Experts of a small language model.
Size: 12 layers, width 320, vocabulary 2048, 24.5M parameters.
Experts: 80 tanh GELU neurons an expert, 4 picks a token.
Below are experts of layer 8 (counted from 0) of a mixture-of-experts language model. Rows are named router (the router's row for the expert) and show model dimensions 128-191. Each number is 128 + 32 x the weight over its row's rms, rounded and kept within 0 to 255. Numbers have three digits each.
After each expert's rows: "comes after" lists some tokens at least twice as common just before its tokens as in all text. This comes from a sample of Wikipedia text that the model never trained on. Tokens count by the router's weight.

# expert 4
router:128140158115165107176072094101138091162119123106120155105054102087177140141100156136067153157142083098116125155120121171124083157099159165178121130169133140110143145096162149106134106131160083
comes after: " ", " the", " a", " re", " p", "\\"

# expert 31
router:091133134105091093108147134128092134143050164084132112050082069090093176094165132095149162138135114103180090128089175139126104183105175171108161119195132161134092143121133101140156200115079125
comes after: " |", " 0", " S", ",", " L", " C"

# expert 11
router:102181149137151082102096144147154112144087101150145127097100091050149160104156139199157126141153111141129041160120117178086120146131097163096183060155122211116112142061128145045091147106136108
comes after: "\n", "-", " w", "w", " W", " h"

# expert 5
router:155124161139168108122155116143153103154109067121102124109061122101178126129139096127144152197144115110109137164133086132136137161070128163171149072163123165088147109134157124156161133128127127
comes after: " (", "-", " \"", "\n", "s", "\\"

# expert 18
router:092116127111141136143102127127135102175130145121154068114095075107104123091127153143168191162115111073161074113106114163137112171104159128140146093144131092127136203074121145075137201093112123
comes after: "'", ",", " as", " the", " is", " and"

# expert 37
router:136173173099122150119110170123127119137067119074154106096066096144092146161191143127149146114113094091169092181092146113101118119111099130204110110156172188125137154110156124127141152092106144
comes after: " |", " 0", ")", " 3", " 2", " 1"

# expert 28
router:114125134058160095106071086097138166165100123072126147140082091119126157107197162087212158160146142141184086148123133143107100172107127173131154131165157197092169142110184115128183145139138086
comes after: " the", ",", " of", "-", ":", " ("

# expert 35
router:155188116050150100195128076127133138138086142112130109132092070096177121092167183126189151180152122130113132182125124091109103188051149192189104105125108142120114175155172153129129149133123109
comes after: "\n", "-", ".", "==", " |", " \""

# expert 44
router:154113146089188044131121119111159145183124141069134118128132104135111113080196168089173123186134078128163084164121157178174105167124134152178169063183118154128119120103123123103130096125098104
comes after: " ", ":", "–", " (", " 1", "/"

# expert 19
router:122129156120175133111125091112120124164142107143111118116111136100117183119087167103123143124104092102149115124088089091132112199160166158119126077179153160157134139086139119128186157091098127
comes after: " of", " in", ".", " to", " on", " for"

# expert 47
router:086159156081130091122131142137184048194074157044124108108121056121127162051161155123142167208138110107205097124131191161083134133148120165126173102172107186101155095161092146152149086129173144
comes after: ".", "N", "S", "C", "A", "F"

# expert 38
router:132130142121162062204052071103177121143049100127153144169085070130176174114078133101114174149152122111129114113081105103138170124103121151125132090156118129128116108125145168097118101148102188
comes after: " ", " re", " st", " to", " b", " d"

# expert 43
router:133150136140146118152119121100204129098089109105138117146132087151145158157122144133114133190139090074124090140083223137126106113139093132120133103145115125113137119055141147153153134098103095
comes after: " |", "|", "-", " T", " Re", " Po"

# expert 6
router:113132130148185065159158137065159078169063172113178142093124126104162127148142129163127144160143097122188115190154130141117121165071184128207147125097119133116162101113111176066142145152126123
comes after: "ed", "s", "ing", "ated", "ation", "ted"

# expert 36
router:142140143093191130107112095141097118192092144085149057097099087109138131059139177146154196127118139076160088148164084156119128159116160124146155122123159120168129152125131120112188147082147170
comes after: ",", ".", " the", " The", " (", " that"

# expert 8
router:118133152101131141181119130139113114172147121109148109081107131171133138157178105097118195111126062091122107155077104110061109116093169115159169098142108105142191140129148133097119194089146118
comes after: "s", "ba", "ne", "is", "k", "ro"

# expert 10
router:136165167056131089180149111082122153110073131086109094047093102109113135122126135094152152145180115111163144150107146144097109141044165126156169105167135199128140184152146114142132130147072146
comes after: " K", " M", " H", " \"", " Y", " I"

# expert 0
router:076170125116125078159076123098128082129166154132140116152068078071191116114093180078106136126182057143124146162131186114144111088098159123137155128122124200116139113135205148099135129142117118
comes after: " the", " a", " an", " his", " The", " and"

# expert 15
router:138172141124123078159109088131104146159082098109155154101107122118113187150155188085132131186136101099120154116069107146154122156118143169175159135116148117100109211131223128099147103116144113
comes after: " ", ",", " of", " the", "-", " and"

# expert 3
router:126185161141159093152150126123117159212118087105133118085045085125149116117153177107150147127188085143138068178106138142118169134137130137160162143153140117160119129148124124095195156114146156
comes after: "s", ")", "\"", "}", "ity", "ation"

# expert 29
router:121177143122176108134087128155107104144076097133142136185119097080089114134123123114165132139116129155174100154082207083141068144098155109156151099193118146086178177098196116136199179113155133
comes after: "\n", " |", "|", " F", " /", " D"

# expert 45
router:151135115124139134174113124089130109152089137064115135086135089088176088131177172186130132135128108104184092181163151167121104175085118141169114128178142126130153114140177116133155132116176200
comes after: "\n", "-", "ed", "′", ")", " No"

# expert 20
router:096180122100170119174184068054140111201077100087138173152152146099193088137128158152126134160120096130132104132120136143076110091061162183125146088144131105116184146096149156130117163123063117
comes after: " O", " the", " C", " of", "A", " in"

# expert 34
router:130167194128116092149090106120187032132125144117185082119086048059197128120102182082081144139137107128088095169109145114138091121128176150141122153211173164116129154115192122107190159081122113
comes after: " to", " and", " was", " the", ",", " is"

# expert 2
router:102168142141117148132062154094121114167138066104155122093057092109158108145058125108096213155173080142122141183103126183108097127075178137153097120165162211143153138070104153120212149090150103
comes after: " |", " st", "|", " d", ";", " w"

# expert 27
router:151182174136121113156146149127103140090103128081125131097038048111155095093158160131139119117145139107157098135097157136130138182121137135158118087214157152153154123099145115056129140102142099
comes after: ".", ")", "==", " |", "\n", "==="